Experts of a small language model: 32 experts in each of 6 layers.
Below are experts of layer 9 (counted from 0) of a mixture-of-experts language model. Rows are named router (the router's row for the expert), gate (a neuron's input weights, with its number), up (a neuron's input weights, with its number) and show model dimensions 0-127. Each number is 50 + 15 x the weight over its row's rms, rounded and kept within 0 to 99.
Before each expert's rows: a language model's description of what the expert responds to. This comes from a sample of Wikipedia text that the model never trained on.

# expert 12
It responds to: Vowel-ending mid-word syllables. Open syllables like na, ra, e, la, ga inside longer words, as in fur-na-ce, sy-na-gogue, time-fra-mes, and See in See also.
router:46 64 36 59 41 52 53 52 45 43 59 49 27 51 56 45 19 31 56 35 73 34 66 57 47 26 70 42 51 92 38 45 53 58 55 65 37 26 46 56 61 50 44 60 67 73 42 47 48 51 68 44 54 29 56 46 47 53 54 23 69 48 55 56 54 72 56 58 72 48 62 40 38 66 46 59 16 50 61 63 33 78 42 80 80 46 33 62 44 33 20 38 65 29 30 27 44 62 76 67 38 53 23 55 51 41 41 31 61 50 26 25 29 52 60 67 34 11 65 35 70 33 44 59 41 42 53 51
gate3:35 54 67 46 52 65 46 62 25 76 60 47 66 49 59 36 32 59 42 51 76 43 60 36 60 36 50 37 49 36 49 46 46 52 59 47 20 50 31 52 62 52 62 43 50 71 58 63 36 72 58 40 78 67 43 42 48 60 34 59 31 48 55 59 49 51 27 47 37 20 30 51 54 62 65 38 76 46 24 79 51 73 69 81 39 32 36 42 42 44 34 49 52 47 56 42 58 15 48 83 61 34 63 41 28 64 74 63 59 26 47 41 54 27 50 46 52 52 82 24 45 57 71 57 74 58 48 05
up3:41 52 41 09 41 72 53 65 41 86 41 46 45 78 46 27 35 56 49 66 33 23 52 50 72 48 49 54 81 37 55 65 58 38 36 45 47 38 42 48 49 15 64 51 31 36 41 57 59 42 49 76 61 49 39 76 76 78 40 61 50 55 27 46 36 54 61 38 65 80 42 45 65 65 47 43 48 57 45 47 25 49 64 69 49 86 63 58 55 30 51 48 58 59 42 64 53 48 59 73 51 39 57 54 29 48 24 28 56 35 43 56 50 87 35 63 40 30 18 64 45 41 39 53 52 42 22 40

# expert 8
It responds to: Word-opening syllable pieces. First syllable pieces of longer words after a space or hyphen, such as con, dis, di, li, lo, as in dissolved, consecutive, weightlifting.
router:71 67 73 46 42 51 24 34 56 42 51 49 37 45 52 30 33 33 34 36 70 39 65 39 31 51 54 40 43 47 43 53 55 27 57 73 62 38 69 61 49 57 50 52 78 54 37 32 78 66 22 46 70 49 77 50 43 39 23 73 49 38 67 50 36 65 35 60 74 56 37 50 75 80 51 37 32 66 30 58 37 60 49 62 65 45 34 42 71 57 56 31 38 57 48 66 46 73 37 41 52 40 44 59 20 68 52 63 33 69 61 58 40 37 47 68 32 52 51 61 66 30 39 46 79 62 37 99
gate3:55 40 58 48 65 67 66 44 40 38 33 60 41 38 69 69 64 46 80 43 34 35 32 70 55 52 66 80 63 45 68 59 33 51 53 64 42 54 47 40 35 61 56 62 57 11 68 55 64 59 77 15 53 79 35 53 66 47 63 51 42 61 83 41 49 27 51 53 54 44 41 80 50 72 65 63 51 70 35 24 41 55 37 57 73 34 30 58 46 32 66 56 68 40 53 65 55 45 35 81 48 36 34 61 30 46 55 56 57 63 69 80 46 73 44 61 57 62 35 48 30 33 26 72 67 47 41 52
up3:69 47 37 66 43 45 41 55 38 70 40 45 48 40 61 34 73 47 63 18 50 37 34 60 60 48 47 47 68 57 63 46 68 72 65 54 49 57 90 38 43 55 54 61 46 57 51 84 35 58 31 49 27 71 25 38 36 27 40 54 57 53 61 75 35 61 76 64 62 67 43 30 58 46 70 53 64 23 79 34 34 44 31 90 45 69 62 51 43 61 50 38 62 32 33 66 10 55 68 68 70 54 47 60 61 72 55 43 39 54 31 35 32 57 39 61 52 60 53 32 60 59 49 46 51 68 24 67

# expert 11
It responds to: Mid-word vowel pieces. Mid-word pieces er and o inside words and names, such as Southern, northern, Observation, Iowa, reoccupy, plus some stray commas.
router:55 68 29 59 61 58 26 31 52 70 27 44 69 66 63 29 19 53 42 55 39 21 62 64 68 44 48 62 43 64 55 41 63 20 93 48 33 33 50 56 72 60 81 70 66 64 55 35 45 61 59 38 44 54 67 39 42 46 56 59 46 40 52 50 60 54 58 36 56 29 57 39 32 36 73 45 44 66 43 68 18 52 58 65 78 52 36 63 87 41 25 31 51 71 44 30 56 60 37 49 59 61 34 38 54 46 38 49 58 33 33 48 42 34 47 42 44 23 66 51 71 14 42 51 62 35 63 60
gate3:39 71 43 62 68 37 34 00 53 49 37 45 51 67 65 66 54 32 50 34 49 59 60 50 39 48 41 35 71 44 61 40 50 45 70 67 37 52 26 44 40 61 66 63 76 49 58 45 52 61 51 37 44 63 63 34 67 40 73 78 58 55 38 29 48 59 46 57 64 13 50 12 52 33 59 60 51 37 59 47 61 32 45 29 69 36 35 38 56 35 57 67 81 57 31 65 44 54 71 64 43 73 74 38 31 51 53 55 48 57 67 61 71 60 52 35 38 18 55 42 43 20 49 41 83 44 52 50
up3:29 67 25 71 56 51 53 36 73 11 79 59 66 68 46 52 46 44 56 59 61 45 74 47 42 52 77 70 59 79 41 34 63 55 50 37 52 55 31 73 71 61 69 38 75 45 64 62 57 61 25 40 39 55 63 28 51 38 47 56 49 57 43 65 37 46 55 32 44 31 41 20 49 64 52 50 71 49 65 63 72 50 58 01 73 43 47 74 72 46 45 54 60 49 62 70 42 42 72 51 20 64 44 31 46 39 63 51 47 47 24 72 40 38 51 84 46 33 43 45 62 48 43 32 47 54 49 62

# expert 7
It responds to: Name-initial syllables. Capitalized first syllables that begin proper names, often after a table bar or comma, such as Al-bert, To-dd, Ma-vericks, St-ich.
router:75 53 56 47 37 71 37 45 63 37 45 54 34 59 74 16 28 50 50 37 57 40 52 81 47 34 65 32 89 75 59 43 53 57 48 42 32 50 76 54 40 65 48 44 57 36 15 31 66 45 46 56 45 45 69 81 50 66 25 47 66 42 44 77 37 60 42 62 31 62 43 48 35 41 46 57 54 26 47 64 25 38 35 55 54 41 18 45 67 45 42 76 47 64 43 42 69 54 37 56 30 59 28 16 47 48 48 68 30 45 64 55 53 47 36 43 22 26 67 31 44 29 54 44 25 61 47 56
gate2:55 47 26 52 59 72 54 48 48 36 53 58 58 74 53 42 37 55 48 53 35 79 50 67 29 46 55 41 43 62 31 44 63 67 68 29 36 52 51 49 46 46 42 30 44 36 49 77 48 36 82 72 74 34 50 45 54 65 68 25 63 65 48 67 28 50 49 21 35 48 47 36 54 51 67 65 37 17 41 43 62 61 55 45 68 48 36 85 37 47 40 51 54 66 41 72 39 22 62 53 45 74 61 81 68 43 72 46 54 21 34 48 57 42 44 38 14 20 23 58 45 43 71 37 37 22 57 55
up2:66 59 38 51 41 76 72 75 53 52 64 41 46 50 42 49 23 60 49 51 55 46 34 57 48 50 47 43 45 58 55 65 37 73 46 30 44 78 75 42 67 36 32 22 35 65 61 39 40 27 31 59 56 50 55 87 51 49 52 70 69 62 67 42 64 45 68 70 47 40 51 50 33 36 64 56 34 54 68 56 56 70 56 66 34 59 39 56 46 35 23 14 57 17 44 44 58 78 57 35 52 76 41 26 36 63 37 68 42 70 24 68 25 60 72 60 18 50 76 61 55 62 60 65 52 58 40 48

# expert 15
It responds to: Word-initial prefix pieces. First pieces of words after an article or verb, mainly re, c, d, b, inter, trans, as in re-ported, con-c-luding, b-irth.
router:61 77 50 64 36 37 48 33 49 45 40 70 44 60 56 63 32 23 38 45 39 40 79 46 43 29 39 56 51 83 61 50 46 38 67 76 68 18 24 55 31 70 77 64 62 44 35 21 35 58 56 72 37 36 45 46 54 52 70 54 54 56 62 47 50 60 50 39 72 23 77 52 61 49 51 72 35 65 50 57 42 70 56 41 72 57 42 54 64 29 42 55 54 53 30 26 32 62 61 52 68 46 54 14 40 78 66 46 70 38 61 72 44 62 44 72 41 20 34 46 55 30 48 45 40 73 50 66
gate0:38 45 35 41 40 58 55 27 28 28 48 43 26 42 69 33 34 29 35 34 48 23 44 50 53 54 52 33 43 67 64 51 76 65 49 71 36 14 52 40 55 33 65 63 50 46 41 30 53 35 76 76 30 50 56 37 38 52 45 53 53 48 47 70 70 35 69 63 65 22 69 33 47 31 27 39 13 81 64 53 56 50 46 83 68 53 31 44 38 39 45 57 53 52 48 55 70 56 26 39 56 54 80 39 50 48 82 55 51 26 64 36 45 74 73 57 46 47 58 38 64 48 45 67 42 29 63 38
up0:33 21 21 46 61 30 43 44 12 44 55 76 52 64 49 53 38 50 45 60 56 56 38 39 36 35 63 67 41 28 61 44 55 60 57 66 47 36 24 72 78 74 51 32 59 26 32 59 34 65 53 32 37 38 16 16 55 59 54 15 46 60 71 74 52 61 66 71 65 35 50 32 52 50 67 51 64 46 50 64 72 39 49 27 47 44 33 54 33 75 56 34 41 58 40 27 54 70 35 35 36 51 37 56 41 48 44 47 43 43 40 35 81 37 42 65 49 37 49 58 78 73 47 46 34 47 67 49

# expert 27
It responds to: Foreign name letters. Single letters and short pieces inside non-English personal and place names, like Yıldız, Ildefonso, Sharma, including diacritic letters.
router:60 61 44 50 38 73 30 62 64 58 80 31 71 63 66 49 34 75 42 35 66 50 83 41 58 55 57 41 44 53 58 58 59 33 29 68 56 50 62 48 47 67 57 54 47 52 40 25 71 68 14 61 64 57 62 61 23 38 30 37 42 57 39 74 49 39 53 68 64 51 43 28 63 36 67 40 42 53 41 77 36 60 48 37 70 31 54 59 36 48 64 38 71 61 22 26 80 54 33 63 54 36 27 39 51 35 32 51 57 41 65 52 35 61 41 67 33 56 48 53 68 04 68 53 25 57 65 60
gate2:45 47 99 59 60 55 77 39 54 57 55 67 30 62 43 40 65 54 56 52 64 39 56 21 42 53 44 46 60 58 63 26 40 46 56 43 47 53 57 62 33 50 54 24 44 37 44 56 74 50 16 79 76 57 32 49 43 60 57 68 52 36 68 65 41 43 73 64 63 52 57 23 38 60 27 44 43 46 55 48 29 46 33 63 56 40 41 43 27 57 46 42 48 68 42 35 59 31 48 77 30 64 41 45 21 38 53 44 70 49 50 25 76 30 39 55 35 21 27 14 40 31 57 53 26 40 36 72
up2:64 41 66 39 65 58 41 59 71 63 41 62 24 54 27 57 71 24 58 53 44 45 54 64 69 52 45 42 27 10 47 32 25 88 54 56 67 21 57 39 44 36 56 45 50 46 42 44 65 56 36 27 60 50 47 40 69 25 53 41 46 54 59 40 58 34 70 53 48 50 32 48 49 56 46 33 13 55 59 47 54 56 28 47 39 49 89 57 30 50 38 47 10 52 32 27 36 72 62 59 59 56 52 44 65 37 25 33 62 84 43 69 29 66 43 42 60 51 40 54 61 38 35 65 73 42 33 49

# expert 22
It responds to: Word-initial capital letters. Single capital letters starting a word or acronym, usually after a dash, bar or comma, such as P-ublic, M-ickey, G-PRS, C-IA.
router:44 46 49 25 54 54 43 37 73 55 52 71 48 56 44 46 33 34 49 36 73 53 52 68 77 47 34 43 56 68 69 59 58 49 65 58 67 31 79 55 59 76 53 43 70 70 25 40 48 47 56 60 85 73 64 71 54 42 46 52 49 47 50 73 66 49 47 51 67 35 80 31 86 55 75 02 52 33 37 62 34 47 33 59 74 54 39 56 64 43 52 40 56 79 50 73 50 29 53 64 55 60 52 08 26 72 43 42 51 43 61 61 56 44 48 55 30 59 61 44 42 36 68 56 48 76 53 44
gate3:41 39 59 30 29 31 57 47 63 44 62 50 13 26 66 45 42 59 58 52 72 48 40 42 72 45 38 77 59 33 46 35 43 47 35 34 54 39 46 13 68 88 34 41 34 31 53 31 40 40 49 61 80 53 42 39 33 47 48 55 49 56 49 49 68 25 33 50 54 47 55 15 64 74 48 52 26 33 33 55 60 23 48 75 49 50 64 48 60 46 26 67 56 48 31 40 34 27 62 52 60 39 44 38 59 66 55 54 33 83 53 62 48 43 53 89 31 54 48 33 17 52 30 60 41 55 61 59
up3:73 22 89 16 51 79 62 42 56 58 43 21 39 48 45 57 33 45 50 52 64 53 53 33 49 40 34 51 41 30 58 67 30 72 54 53 37 67 34 25 71 32 36 48 43 55 42 46 50 48 35 48 80 67 50 65 68 21 38 61 36 47 58 48 34 37 50 54 50 48 60 25 69 67 39 74 22 37 36 53 61 49 52 71 18 72 58 47 53 30 61 45 21 71 33 50 53 64 52 45 31 44 27 53 24 52 47 51 22 25 34 67 37 58 33 51 57 36 43 42 58 50 63 75 38 57 47 55

# expert 13
It responds to: Closing brackets, taxon endings. Closing parentheses and brackets after years or numbers, plus Latin endings in taxonomy lists, such as (Guenée, 1858), Amphisbaen-ia, albu-s.
router:49 65 63 30 61 48 49 30 42 60 45 78 40 37 57 67 46 61 57 35 50 65 58 71 65 47 59 42 73 69 45 47 50 46 46 43 47 45 65 58 61 42 61 61 66 49 56 60 44 70 68 80 37 07 58 70 46 32 22 63 59 46 68 39 58 79 64 48 59 39 28 64 51 47 67 37 27 64 48 64 03 41 49 61 73 38 34 62 47 51 54 49 68 41 69 30 39 49 36 37 36 45 60 27 56 73 29 10 38 74 62 68 43 52 51 43 52 51 48 51 67 43 48 55 29 85 78 62
gate0:49 53 13 51 61 75 55 77 61 72 67 59 43 36 35 53 68 68 48 57 44 42 42 57 52 65 52 72 53 43 50 29 23 20 61 43 43 38 46 39 65 64 60 58 71 38 04 39 61 73 40 56 44 56 57 44 85 43 36 62 42 55 62 75 61 09 28 37 59 42 55 45 66 68 35 40 57 28 64 52 47 54 39 01 54 34 52 44 40 52 61 44 48 61 26 48 59 36 55 49 71 49 63 22 56 49 40 48 52 61 59 58 43 57 72 63 47 51 59 57 44 40 29 66 32 76 67 62
up0:36 50 61 55 35 64 42 40 08 69 56 60 36 33 62 56 67 32 32 36 50 46 56 46 40 65 66 42 64 39 50 43 59 80 58 49 55 51 57 27 52 31 35 43 34 53 58 51 52 75 99 55 23 42 37 49 40 35 57 66 83 20 37 37 81 49 48 71 30 54 67 33 12 66 53 59 52 50 33 67 63 22 33 44 49 20 67 50 51 41 60 30 45 46 41 65 38 61 67 79 53 49 39 52 50 41 39 63 60 41 48 51 61 42 64 50 44 43 49 65 44 57 64 50 43 77 19 53